From a checkpoint of a small mixture-of-experts model trained on Wikipedia.
Size: width 320, vocabulary 17915, 139M parameters.
Experts: 256 experts in each of 12 layers, 48 squared ReLU neurons an expert, 6 picks a token, a softmax router, a shared expert of 128 neurons.
Training: a variant of Adam for the experts, 1088M tokens, 8567 steps.
Below are experts of layer 2 (counted from 0) of a mixture-of-experts language model. Rows are named router (the router's row for the expert) and show model dimensions 0-159. Each number is 128 + 24 x the weight over its row's rms, rounded and kept within 0 to 255. Numbers have three digits each.
After each expert's rows: "mostly gets" lists some tokens that are sent to it at least half of the time. This comes from a sample of Wikipedia text that the model never trained on.

# expert 197
router:113135091115100136142125128142123084148146118182182122124114163131129123160143156125102152147157161117105168144129162110116138102148130133086170119144163141126147116117147163148134144142102139183095131134136153146151133131151113143081096125160158137111113129093137147137146090168090115118139065079129145116105157131081131173074149125150112111119149135106175103133149111135141139101136143104142126106123111167174103103095137117117105141123130152132161098140132158107131125154175108
mostly gets: "30", "34", "29", "31", "32", "38"

# expert 66
router:104151106139120110089119120116132116159133095094119075116157156124129116114094097124106169142115080110138142134153103123112112156124140075141104158098091113122105119127100113096135129151115117155120089167163111136154084095092113158080090115130130107159141135131182153136132066136113089132129143136125128165105176092124137119126166168128111154148146129120133131104151120179116133111103126104129076110112101074096091103125103114152111138121132105125121165143160136141103100098124114
mostly gets: "″W", "″E", ".com", " Genre", "PA", "IA"

# expert 115
router:131144141147136172131146136107125168119120154139124141159107157117096096135155113175096092146117159155103148127128087138125154116111072125119103141120122105161146144090117119098127148115131136181158120148122152113106132099135115155068087126118144113127151194119111103156133147133086107121126106177130108116160123127143164106134144158147143126122158152135113103116152165141127098156133149144102111129125144111098148117165149116123121153146149176138126124152114128127155119151142114
mostly gets: " means", " meaning", " Although", " here", " thus", " always"

# expert 90
router:190074075103081120131126104140156119091153090142149085132123105141178154121130102155124111142134130189123104156143138114158152142123098123145157142173115108101071101139114123117103108114164122106115141110134137108125137124103179144181110108138146127109110141126075104133106054133089122101138123116128106109132109149177112102079152121097127158124095109180133083104136124103137094138105151143175163139144105119128139120160125142108107103104093129163141125112171122142170109116104128
mostly gets: " version", " friend", " agent", " student", " businessman", " others"

# expert 236
router:126154131125090159125124118099153141149152099176120163133133134105081113150157111111130104135140089126115154134152175153088110109140112140094112082155125127164140116116117091145099151128152148114111148121083165113164102109128170126088141121152125119161158150143134091144146104124093116142132116091145154161118169145089137118091120144107101144168164144125194118164157101169143151124097114106154179111072108186140200114118126127115134142133119116132100125147088142104163139136158100
mostly gets: "09", "08", "07", "03", "01", "06"

# expert 230
router:127160109095115095175097117148135121127142145093148163129140103128131104098155138127186158112138148097157158108121164152136147138113182104158132117107145117101123093113162128131112144120129100136182141144123108163129150109152120132154137166146130105069102133119123125159154141112099161106108138110156127103094126138130117150110132159163139101133121119141118141160118123142195115129119129132129125125124164097122140131153097151157129097108148121133131104129102114132118129194141112
mostly gets: " small", " square", " large", " green", " yellow", " smaller"

# expert 203
router:111113165161129107134122104138163131123143126131169138106166143125152137131109105118100118147094119119151161135162132087140135152116096117105115110114107097105139095129117113124064107107105125141098103114165113162096096142096128153097159100152116146174118122177143148136136109130099076143161116147138145140120199116169157163115148106120136157162176116128126089113136120159115144149128150105122132108141087117082170157087122110140144134150148069093155125133154154151070107091165097
mostly gets: "°", "X", "Q", "OP", "SW", "MP"

# expert 214
router:138165129134170154106142162103128132113056162148145116108129141148123142114161084136139176115123117087151150133099142149134085168108134103119124134101114122123145171101128116110158164128141127141133131122115080140142138137143123136124095132104105085120106098111126163099099131109105133130106134123158087138142128101113162090105131108125155108107141158160133136120149150128103120116112089161138136110100114137159146123146141155111120109148121150149119091154098135124164100130139106
mostly gets: "In", " In", " mid", "Un", "not", "Year"

# expert 15
router:125100146128147149108120116118160110149163123129129051111141146114155136099130101104126139141105111118150115122129122134146167102143075097144131136139104109113148095169099107116088090120127171101115077117138138155124068111135102155105121118141098136170120114147153157121125114151106109149139138123123115130121180125134164141144131129116126138153144153140120098118151107143115142140142155107113141138125058089076143156118117111110108196146129119085141154139129131153143114089201085
mostly gets: "ZE", ".com", "RS", "OL", "NG", "BL"

# expert 159
router:094114132134115119088127142116144116101123094156141107119154114096097124183140097151091108154106107161127145155125165123195117128104141070136156127145170122149127150081113145116177122151112093139138133138169131143149107127122102153110140137153133131085116168110122106109105154115163136100109136118102137156138141124145141129125100125086177141170105110142145156118168169103093148185183102089098145177085071162116152170119147101092163121137097107125140109119144069155141122153149124
mostly gets: " children", " father", " this", " You", " People", " brother"

# expert 215
router:139163130146082116169085136113154124119107143113137144126156094116116120082122150165175141110148164119139088109143074102144164145106152118123112161121128136091122162137172150178110116139106113164124143128115122128117165119120155095193146141125116165105132131117085109133112159114141102125149112129126134075116101128146118138130165111085194144113138081196123102102079153144111144107103112125147109167182159147142130171116126135071153097138153116124141157121150126140086117116140125
mostly gets: "}\\", "(\\", " \\", "–‍", ")("

# expert 45
router:152097121139100114147138145101107121154099152100127085140107125135106134109136092118105125142126137126132101123172135097128158108116074153147143152122141083117142142143095147123151144149125118071068113060114118105138122143103099098126123107122139166101121135098132127147117156123086093149102119157161165088100184124129160133151152145149081140110126130150164132099139139183144137139146106101097095191123137111184086143112115082151129137136079126117149101126085119117101146150123100
mostly gets: " BRA", " .", " Authority", "Teams", "aged", " FRA"

# expert 112
router:103115098138124106098120144113142130139101134156090122124158135162102110136133154162103132110107132139137128102150157144150133137119141126081148150138135154129097156140112139084132118096113147090135133137083126124126185139126100104139078154078156142119130090095113090164106132135121165129126150169115135121124120140120116100143109154124120168115098061116118127136175110078102151127175098131119149118110130157164125161148146121119119156123139126154134091148092131147150136122166165
mostly gets: " Sur", "iz", " Success", "az", "ag", "og"

# expert 253
router:121121144165094135110147127124111140125106136130111178101093164135125128152102084143146109102105149100104089090119112090109158104136102112127125116122131119142171125154157101134100164132138134169122134116119126165114133182150144076088080135090134176127121144170153139151155174105108121141095081128128122166183120143074137140131117122117140146128102161130118124112137107123149111114155153144102124085147134171126128096076161131092133088133162103116110143130135132132074125101098109
mostly gets: " k", " i", " b", " x", " h", " int"

# expert 138
router:171167169124144154110108147111086154118113093120089117121155095122124116139155151103142143158106109109164093146138106105155119118171135097126090140104126176175143100145140128122111137099121125096112157152118108095103137115160160117165149114092086074106140109150116165143141188110145109125107146092158104143161118122138123136120128083086122149141111138173140128106100123116157159128112135155150127105133151167140123134140146104110112116113127129109127111141135129128139144093120084
mostly gets: " without", " via", " through", " due", " cannot", " using"

# expert 227
router:103128101128120121167107148150168136098102114143125125200102088143105180132121106131123134171187116091113143108156169155120142105110103149117124115130139141159139096153134108126160121118117140145148120149138118148143112127155119114124134141159149079112101097092131118133118149143106139159117130168098142177106145149139109137153151124157109122117108138140116101127129080082138134144144135099113106114133100131129103136106148126175159155148130132128125080144131126147113142113136113
mostly gets: " Canadian", " Australian", "American", " German", " Russian", " Italian"

# expert 30
router:132146091140129194100172109140156121124155119170161141139083120155147134149140174135167145127190161126119096120098136087127139108131101111127115111126141133084109129092123103122077092079093136120140113104121106168161088161134141169136126097082139101118119124137108127137106124132114146123147159068140137117116124166132168096114085140139138122164097146113127098112156104123148092120106157151119138129187109122165143095160106121122125110098099135101112111145111108130143113116087121
mostly gets: " work", " troops", " army", " forces", " regiment", " pair"

# expert 239
router:157064138151129100133082137127114091065107173137136133136176133122148114090100133154136153137081151098123138098147107105117133159093113164126099104121130112138116128151146142064091111126102121158153128089134107138136158145103133117151138140109106077192116159163121138147089135137119097143133152152158134082131054139141125121131108106150176169113125147165112136123108106130123130122110108112143146143159173141137146141136122133092115130175080123144096125105184120109121158151122170
mostly gets: " around", " near", " con", " about", " mid", " bo"

# expert 129
router:107142115117106121131091154104118136151147151167146096111166109148121110155111157096083157081132091129132118126157119155130151156116109122147116110151176157098154109139153159156099125120153134108155194113132130109123163120145086124114156113163121096119110140118158135158160142065138108119121103107123114109095132115117102127153089136123110148108108107149130119115091126152114148143107142147160121164173105144130118159085106124159112128104164128154139150123161149152130148093119155
mostly gets: " :", "\":", "°", "',", "′W", "):"

# expert 249
router:154136080112141137153157110114160165102138154134145101127156130118164089126120126126146088157150102141135116144162115114141123162121086143128087116091143122153108116116108153141141097071133094106106136123157101114110151121139137132123169143133115093118134181152091126137079139094153117092097131108108140113103096171176105135110087132091129122103082124172126120129104105109109154164120135098172164142167135127117158126097134139110132126148144142157120116172131116162139149098127158
mostly gets: " across", " Down", " throughout", " Up", " out", " off"

# expert 199
router:095142109125125133105112168139114137104131110128125105123084124129132127154119095148133056162118089154140100150175133113140126132117131138152095115115082118126109101150143160134101120083128128109122179118154114094091151109162095154118123146161132093135113136120112150088118134116130099136104097105103111139127147128161095132142115140068128146107098129149113145103094124128130114117111111123168119108149148149105140123066140150101093146115157076169132095093134143117174125082118137
mostly gets: " because", " until", " when", " during", " since", " in"

# expert 84
router:137167092106122104135107148139139118150107120102111121108143159148168116090153135118157150113089140127130160139126114114126090157141122126121109129096137107107104094151148083102117167127129120077123121126122105121151123150117088071191109162133123123115154104128160152156164153100114144190122134130116120130119148188120104061140126132143104105152082131139103122116132096065127131097114118129121132154127140124175151130144095129141105110147154153143110112150143107090099133142144144
mostly gets: "frac", " military", "\\", "á", ">", "ska"

# expert 200
router:134130150095138117170137143125145107135106144147101158161158114104128102142097118100109152137140147087152125132106117081116129151146161143145156149137135104133111102078165082093108144148176133126179090104089124138110136084150091098146106131131102116172137094118141080079146145095138136125156125155127121129139130145130121149112176110114113145105171151144115173153106106122164093118176112133127135140109157125118127145155116128171123113118144129099108161144094115136077160139095184
mostly gets: " MF", " Per", " per", " half", " rest", " full"

# expert 157
router:096157142141136108162148175134095129164138135111113096095129155159095108140116144134102148098125148121120151090113140135104130092123128100096126117106104145141131201109115104142132121109111182133149107163148090163145156162138167180104104128066090098116107154152129134115112116145164107140184094149146139112128150058139135128134141081114148115164140121167108140156117133123124135165129132133135140144108115126122132137192096160127125104119106162141106097150100155129175097149119115
mostly gets: " Wang", " Hong", " Ka", "apo", " Chan", "oo"

# expert 124
router:140119083172158112151136081103097147109119062161130132098147130159114118095082127131102131114116125154118090118161173124097127136118116158094113148160123102168102131131140147132147092146156111100117113132154132141124110110108157127146164119145155096139109153191144131142138163098140128110112114138083142133132113153159125184117133085131142138135133095130100087166106118136119089134100117139157126166146090160105161169148130115105122105139133104134116089135149093131117112094168145
mostly gets: "_{", "^{", "^{[", "[", " (/", "{"

# expert 183
router:093129169119142167144147123131140127109164141132145179103159112134133121112060107113135148170125140113097139107152126123116160176166141097116156140092153127117067126129138131133140149161118144174112114084103152115108142149123101153133125077107137141150147123132133121118123129155143102127155077126089139147121139157104141106131185152086059132133111152149110156117158118124127120128151173140098110134129172083154093165146122121123146077098159106131140106117135131117050111140137117
mostly gets: " MPC", "-I", " M", " Arthropoda", " E", "/km"

# expert 41
router:114173116116147091114090101116171150160134126137143087101119136164098122148123095146096173102116131144149158123106136135151087094115104130140090133185141136127124127107084098147144082091092108123141123127130131115167127097148103126122132095157109149162090095126120097123081131128104110130156174131141130091135121109131112133145082107124162107149146091096104095088164177106135151107095159167159129144118114168123103126137133124140117131120133119126129098163122145149145078149121117
mostly gets: "ions", "ets", "ins", "ants", "ages", "ators"

# expert 75
router:115131146150131169119137091077157133094112090123119137139084087142112133131109157108137131122149108089091132120140123108083134133113156130142178165099128141140128114149117138097155132150117140082152096089107158134146135161145127129083124102140137151141136132124079105116130124165103089089097107145135101139141107139141120137134114140145115089062125128103112166133076145097101105103116111134093116090090138099115111133096131133127130116119120146086146145123152142141097126139104117
mostly gets: "Original", " the", " your", " Your"

# expert 77
router:116105089141131146153098158106142103099122152125121093172123133135119113155134105102120136091135136133155173162150097108131113136109129077063087119134113151135161121095093137161129141122114150128096131141170115071154112082072120152151123119147153152088148143134160085100123100115114111141093108105124105145119149141147130116125163145082075137150180110091125081134104097138122116145117126098114126123114041128160092155104153123125112146112153106119147181126140163117106144101131125
mostly gets: " °", " UEFA", " pm", "^{‡}", " million", "^{("

# expert 93
router:127171141135101150148132144114114125158126157152172166095096122132126097118137112159143135111114150084154165155113132133130102100124123090093158076054093109171130122133144104139103148181143115141140117165161112154147112087130185157095099138159082110111153074125141112133141115125144127120158095150145137099126130131122124133117144139115088101141145103087102132126138102120142144141118124159118097131118135150150130111123106150138099097116126120101104124140124133147169157117140116
mostly gets: " League", " Title", " Sports", " Group", " Bank", " league"

# expert 54
router:143146141143137159129101123191075096141155137127144107150111163140136136074113132157115094124086113135096133166176088133103103077129085138123142102149150117145144105122082111132134082182111119124111100152139127144102071121122125135156146113120144126114121109171127152143138112119104147156165179129115149092119175144118130097117157127152097177133104154128138086109127106164124145181143167127164152161170122150111134139131103158113114107138121149121109163120113111106126120106111115
mostly gets: " States", " California", " Zealand", " Ireland", " Australia", " Australian"

# expert 117
router:136091127115159183113135108110128142091156103145131111151168118136127120138135136128091114116127094131147113139113127090149128192134146123134120129146139135121150074149142117137063109100150102114113167130118133117135112107113153145213116149116140138167148112122086086108141124110150140106129154131131106126119136147180116094116174124117138170121144124151092133131150100120119096110118139127175151129119130165132111146141119148100097095112127123123130092124141149117149130078097107
mostly gets: " should", " just", " cannot", " unable", " not", " until"

# expert 222
router:110109138120103141142073086106149103147098125165081095153107115174112127139116119105155146148146128112122098178161100116110108123123153112118141086108141148137172128147093129145152147126137138104115091102085148090187120116100128108146115161169143134131132124106141105113094090136135104163117115135120121160109147144082130109135132121105082150110154156080132121152123163098118159143170111140131131105101119174137086129111106111162143130129152119100132141138170132149124150170123166
mostly gets: " this", "-round", " This", "Scientific", "Studio", " fifth"

# expert 32
router:132151120152110145137190113122142139168102124130135099111114173089123093151159156115117148128121081124137141175097164184139136144135131116099133079111145137113160144123144112128129121169108139142125163112100098140188089148139142146104106153127122124122136165084113115104125130135135158146148124151119122179132116098129122142113158144107111155140159113106118157133156137113135124121148111099111154109126099119089161080140107137110102126120101093114078142136117100146180132130110143
mostly gets: " Tour", " Girl", " Dream", " Box", " Network", " Boy"

# expert 175
router:128119138150152148091132129141137141112170135143078084094165128093144152139150136162137136150121094130152098125120181109124158123130111152128163101163165120128115122112153109135157129104142119135064160137084112148134151093144149121153156152119183149085169099140158126108136091101165107100117173128130094120112117123104141108134146109119121081135113154158089101116087091072114134130116135123160137129097143151130129128148096103133124095139140150097152139145141153085142135105098113
mostly gets: " and", " but", " &", " or", "-S", "-and"

# expert 88
router:126076131175142135111095115112095125112114125121150087134114160101154115155163181102101114101106117166131133123137110159114140157105172121126103139137123124183104105133164105123145118138119127155116144109101111117105131101104121109131131092141149181113148173131141163133118149131136093133120140104129140170142134149142138135125143100142117129085166124104124116148096166105125131135116071103169162157147082124167127131138171107146130128118113138111112107089117092096150110139109109
mostly gets: " :", " ;", " follows", ".."

# expert 37
router:076122105135132129145088103096164112104119141074098134116126106157106093112129098095146135125158079137139129167146115167146142112161157081110118119101083141099143123140118119125156106148116151114102129097138127131167152148096117161148139134135050180166113171102107121127108129112154146118127132129130120127120139106179113118147163135122138107110189089156133146163114136130123112131122094104124111115094113119113145147094123139180137122146114125097154092134089173129117113122128124
mostly gets: " Mc", " Wel", "-Ch", "arton", " Greater", "-and"

# expert 3
router:185138107141117145147129123156123094097103121158164136161135140144176106136139150150117119108164147144139097112157140124151166159076104152178097152090147117158138149125167134115119093141130088104162137123133115145126137132151098114143141144137118097157133129110131120143141159128116077111126169107108127099112092141170121121137125106164133177098117134121142156090125110140151085113101100108172099167159140070162125128158110089094107140154156140135114129132150095146112150135121134
mostly gets: " about", " around", " approximately", " regarding", " along", " mentioned"

# expert 121
router:132141135114124163128110127107141129148144143092105125153139108149115104116121103120120142115135162126089118114138124107117136172136142121181116167107116134139118119147133123135130161152108078127168111104122123094141151094136091093140143153124081153109163110109142115091099151096152159148096146111123140156160092157096144145159156105149091112117148174089119128089102120182140130138099086191142107124152167096142143148098108140084122130132140163093111172090120115131141149121180138
mostly gets: " Despite", " Turnout", "from", " additional", " from", " ="

# expert 240
router:135088126153091138107118140145105142152141138129125171133076141112097098135120144115103118125139143106110125083104121095089093079118148119132086091159153122134119108102143117156096160132123132134102106121100099141126134157157126099158112109101124128118131071172127126127123134105144128131144119144108096128146137160122145154098150105120133131131132173122136180157118113132139155134168168125090141118115130163131133145116137169149169073102156117089112155141116116108103129114071112
mostly gets: " FW", " Ret", " PS", " Trans", " MF", " Ap"

# expert 245
router:121138110125147103151093128115149119110114105109120119114100083149147118102103147119110128125152141134160143145138168159146116128135108162173141159136122136116174135116097145108132094133129093089122134125157120074112123118136141129171149139110102124141105120130155152122117111153133166127125136167066109140087125131145098108097144132108120150071133083086145077116178130123096123177134126156103138112123114141122104134153111135173102163117181180146110115130145161118156153100118126
mostly gets: "burg", "ville", "bach", "aran", "ski", "sson"

# expert 73
router:115104133139093131115105086087108125073120105086134098093155117088094134103117120174101087133127097138107150139151140094109120178150121172132149080124112150189117166117142134124106102107117108154113149157122134130158140131145109083102119100169127158133159139151138118139166090129151101087129149114091146152137085140104143138150121131100093131091155126110119145117142127149105165145135149117131108134152145150164117149109123149149140140137136107127124139120125141080126093108098144
mostly gets: "\".", " |\n\n", ".\"", ".\"\n\n", ";\n\n", ",\""

# expert 56
router:113156101097132116142164111130147130073121113150116143103131179102122102116175132130122126112125126090132161158119159125140141137101133140179153136136118134149154120125178124152149153111134155119168112107119156163111099111128112167207126145110102134103136141091085095121145134157114129095114155167150141095146092162091152167134126096159147089136148150110135129134125094130103150115140138123116148148124146075110098093120148166155155149142155171123146105136147155113123103165126138
mostly gets: " might", " must", " would", " should", "To"

# expert 76
router:174155112162116151139128071164108083125118109109139141171110146155138102149163142131140089139123128071107123124146148081128143110104152099102106115149128142140085155137132136136144133175096152148098154138155128160144120128070117178107146099143147087143139117166143134112139138125124121097116168122108160136122126146150149101123121126201126159117153135090117098151138156105156130133136140121121151158137155116150123131123138125128111140142113101138133162066091124114135149134152099
mostly gets: " century", "-century", " •", " Geo", " centuries", " BC"

# expert 235
router:144105132176151126096131110152133108129137150157135136086120118139137120137120100112094133108111133132112160132155105124123129085088147170096098143107134119123171131135138155123129151112119129112134116129123126142155152112153123139139133114156119140120110154161157161152158146141125148118115136148140122092095096151142142100139102113159146170132090097100113113144104113107128121135103138113150136163153127135139177103108132105151138136116108115139130085117094078150115085152133129
mostly gets: " Clade", " ​(", "====", "==", "Note", " Soviet"

# expert 187
router:147130124116123139085155094123162140133124110089166173107108122118102120156170121137113149108122116159112089166128168129149128102160078108158150147147112144124097114091120113138151135181096152115151144140125096163131100143137103120131113127089151111090145130177114088124126138117140146119115142105166121126151140143114119116140129099119124178155103118134104110154115151138150128146138129095114130129126097102106171092147162153101128117145124136152144114113144098115152088108080100
mostly gets: " players", " people", " students", " artist", " ship", " man"

# expert 91
router:124118113114096114116115144129119116164102095094081102101094135091116139123098109162129127138154113121158136116146079138122103185127127152140107149141145106130171140172111150096124081132127122085102129134131115092130144134129114106163140130138111143172108126135085154136138118131135135089109151123080133144096144126125115095124149120097155173134118107158144072145149101093097166134137131118118095116123057139133139136109138107165115179125172180166169125137174147143123142106112132
mostly gets: "ensis", "ń", "ović", "kov", "aran", "ν"

# expert 160
router:155137152135121141166181128140113176131135131097083114121167121108148111130134149083163149101142099129128094134124153114124143120156168144121101109130172137148131138152140128136163171152138121153121146164073124123155107124144136113142162131147153154079166128121139156131142146119138080153142135134129187100112108123096132116130127168097105100152141150138129101080129134105141155094116143131127131123137145121158153135104121122174137084132165150100215094107115157115128106127106108
mostly gets: "',", " &", " and", " or", ".),", " ·"

# expert 55
router:123152167129158152143144155136092089138119125087074163153118136154089104141113116133096112132093126099112095097107116109149097168120131136111145139117096107090118139050134151128130184132097130129126113128179102086160114112131097095155130140093146147132139138092157099098150157142118098187087129125148108114129121159096121159140142112161118120173101154122123164121135112163141156112110175119106125141155164128119140121146108163102133149128158130091144154111140132108121142094161156
mostly gets: " having", "with", " With", " leaving", " had", "With"

# expert 246
router:125163141146143142130139106165135125125136153087105172137123177124152104105093132086122132152097138122115097117072140157136170136108126133149161135126128130103126163125135137144157135135151114159131109087138150127132114164139150114094152098147153141102135157181143115166121118117133175194125141168162180116166113104115157161126135140158164135116129082122143135130113144170098142120122138132107134098116147092091167080131103129137156142140161142098121130105114124105142103140155167
mostly gets: " Nancy", " &", ".g", ".,", "John", " et"

# expert 248
router:121125116134155120131157144108154129095125135105108157094142151107120144173153133117117138128139131149134113114132110126147118164143121160163104168168142120110130127127137114092087110132140157131148091146141114162089163159150112133133082153044114155073119099129139125064125107159128169103155148123117146116119145114123187104123081083152128080160117164075115163143126104097122160117079138138129125136115147136127111141158146124155137151094095152133108136109073167154119114167102110
mostly gets: " un", "-w", "onn", "bo", " pe", "anc"

# expert 237
router:117144166169159141149106103169126153138115134095089145118135121100082154125117104080144121094097116096131132067133126130101151124112117133135113164112136128113125189147132079124149129136156144157129149094120128136157161146147154122116122087138164163116128144191142103113139154107154135126170141168084175111116148169124126117157114063157128120145124177131136148139147163133133145138163156120136106144103130145186124143081169132100141105148119084081145157154134151119122114126108099
mostly gets: " Al", " Si", " Kab", " Sha", " Te", " Ang"

# expert 208
router:160134129156094099134108130113170125108121117148134109155123086133124132131141094128125152187156149132126126145126102097113114177132115120123138139100105100133156171148111173146131138103123170145106155169141107105125145131159142115108093087147066086082121117106143124123150089128141119146137092144125152099128126185127141083150081117103101105103142128114150081111121131137129110155119104122120150087113107158182119154097132137113135084137112143111138147094137139145106101134120088
mostly gets: "Senior", " Phylum", " junior", "Youth", " doubles", "Studio"

# expert 211
router:146140109150098155168132121128140118113113133133139182145145094073104093118116103147134159108116139130167108135146104111122103146118175119128112141129157143125102155131135140139091086144131147132153154081152124123108160115085130084127142123139128136098140110141117092142131143128120144169153087108115138113172099130120150154120100099110151169137109135167131122115103123188118118133106086116102161113133139171152170153110097170104164123153112114092148085107151136119092128090107120
mostly gets: " $\\", " (°", " mult", " °", "@", " COVID"

# expert 24
router:148122097126157137136137092122079123161117097091105112156053172141142145092111141140124111092129144114137091145103167128128139149110141101155130110119128145145107152174142135135122156170166145110126105114143125115100073100115167114103150116132174155119171134125140095136122112151127126136136138140108133136150146094096157148126109113176091122111128086139121161146130166152143134124097109109114187118139134102090130104121092105113129116127179109139108139107121130090153124177139125
mostly gets: "While", "Although", " ===\n", " ====\n", ")===\n", " Though"

# expert 184
router:154123134135129126126132129120133123151142135160146151151097121122121161155073113093123127143109120091084127127117119135085112132156110092114124146102122156117138127091126121140127162147099120182117133126172111130123154126149191148090106115097127077102117121164158154140130102093123116094147081141110151103102155129139140125073135137109094136089110160104124105098164156116134136117139140160118099131133168098148140136106108080161124085095080137098149114125150132147130117094117139
mostly gets: " GA", " Foundation", " Qualification", "Government", " Grade", " Branch"

# expert 61
router:132157133108082111154128091121146117147165103149169186136144134127130150138131152152140130181142113088140124136108120122132151113125129136126169129157125070106144103134157164143100116164169110141181150101095098130102166133135138109124134153131153089108144136126043142182146111100167135148150110109112130146114111158154142131081147142126085144105116136129104136169137129145177088120154145163092081081142131120111123127155099080113090088132177139138122132101113078120138093158146117
mostly gets: " killed", " north", " south", " opening", " opened", " taken"

# expert 167
router:129096106089083143163143115176113116111164129077129102150092157106104121130162093172086112134110091109099142145161121145109113157139151099111148073103095120146104119128118109142137152149122129119129150132139140146140067131099154165126134126181154112113177133158134142144106144114136154111141109159108111125110141106125144097080119143127110155133096176142126101155138160149089136139125081105146175143107141117111107116146119146104099109127098128136112175097174111142145141107144126
mostly gets: " US", " California", " English", " Angeles", " Italy", " Germany"

# expert 35
router:108125091107137102150182142095131135104147143147118158108129130151112119150162190079108127110114090152142135100141147139114103107107143092088106141114152132122126163101111130098080104099130161141123103142120111137114130172130119133112098174077113092150119082098090109116111126141145164121159160123145166113090150096164109113138122125122138110139142111087113156146115107106120135135108107140111099165106156130133159161162168143120139146133089131147108157153079164155122148134149140
mostly gets: "gg", "mel", "ikh", "ato", "du", "ami"

# expert 94
router:126115138144126101125107143153107118089130147113156109129131141135138121134169125135125141119120129114117189145134150135116153118133103132125136149170131140130163089125153144103141165095094119128116126099113138136146149171153135155137096176144126132117086169151130128134091142152136133090100117103116107103142079156106157152117131098148086094122110120138144105150124135133094128122167121112140128166148170106078114103119146117148132124147121141168105077124095106134138115157139133
mostly gets: "See", " Binomial", "==", " Genre", "Species", "Gls"

# expert 232
router:146099094112126133157124151130102083151116152164131135081179109063133137125137121125125155173142135109166142118148165134134114139094154144114139140139135116146114173084140140112095137172130084099171173142105153162098122115129163109142155101147154132132107092109130160139147150090131121117143126113134130126137149155131106102102144098164167096150088147149096130132101132129076107089167128108153154130100161127125103145133098109099109076078112164162104101161116103155125110150184136
mostly gets: " ten", " eight", "ty", " six", " Johnny", " nine"

# expert 26
router:129176142108126112123151137159151130125132174125156123072166115121100108129133128130170135146092124116135114162120164169131143143105080143133090122129092099085108103152149078091092123154119099156147167136177129160107126158182190144143153147126083159173140113158146125161154153115087117133176113149122130117171121126132144151127145109187160111137116113125112142164093109117142120123098172134165131158148096127113156142125107146113142107126128112085115102139144108127112130114083115
mostly gets: " would", " will", "_", " LA", " Á", " IS"

# expert 162
router:166125079107125136153123097134133137104164117121131108144132081137160161155085095090164125156147165138128168145149094123131131133172146124153133148157142081127163106115149138156132124118160097073148171145098117123127099105133188126136155166141087126122119108119124107121137079112126146094170138078094148163109130114157081121107161133136147161090152110130114143168146159168161080138137083108115138082110117142140124161158116123119115131109104146148176145118171118121130155151117134
mostly gets: " different", " new", " original", " large", " special", " long"

# expert 127
router:166112099097106151134127139119097116149107142118098111118125154138166126088132145113106111090109132155116141164126137151131117143122121154161162111105131154111074108157112161138122122188156101148115130109138173095155058110088159101151144113156175166111173104089151080145143131161141107174118156153158109133129109094103130146146125150149066167114125132098153115154172109133081132146128159127120130120088116150141124138114127128133102120129157099127136145087120117128153137114104136
mostly gets: "See", ").", "\".", ".", " See", ")===\n\n"

# expert 34
router:127161168102171102164128152154158172113164131164142185165129126152148128145140143147173116118140141116088154075127091104103141088101090111147137107126113103108151102113117145136137132135143100149163100132154095126172167077157091090116147138111097110115105086146116094147144160124133140127134187158117129140095125132156143181145114180145113092129120130122128162155119161136169109102174152164098118084133154114078125163135132122097149096125178144165108111140105118131156143129139127
mostly gets: " died", "born", " built", " killed", " moved", " released"

# expert 99
router:139120124125156122141154174117144125150143129118062135109102128093129123102171165130098144155131090167135119156168143138145129137128165123164149136175148180104086104114161138094127126094102098083142140171076130112124138124145091115141121121188135087151103127092089096163144134158120147139118100129119118133108147134078090113129133158112146145146119112113117136135128140098124125097112108119099126108116124108131103117165167103143121161097112147157103177131136156120085144161163117
mostly gets: "avan", "ayan", "jan", " hero", "agan", " Slam"

# expert 89
router:134093125117101104114125149155141102107151157118144120129125132132106116153153142184111109154144116120099085127142139138142139116110142140116129095153104117133106113147105120133079143118165132166104183147103104162133101151132165141154152122150138159166131114094114134173139102138090092101147104159098133139094144159162124112110139158160149127147144145140116154119143128169123159116112128095151142145130079176164140166100143130111133151135119139146108137124157115137149112090153087
mostly gets: " Apr", " July", " February", " April", " October", " Feb"

# expert 28
router:140084125088078120121095124124151143171104086098136107099094113141155133088112115142117143107174114148145146131156112151175093145131136166143134157111137125112087120123095139155114081116130091095130161123110115091137151142117099107148123157121092166148117107096123167145160130139118146096136149130071143125114091082117085106093134125096153169115149083114131092109155122091125135096136177128139128115122088135122100154139121124162131171135133157144180126134152142150135140116123125
mostly gets: "bus", "idae", "ius", "icus", "osaur", "ians"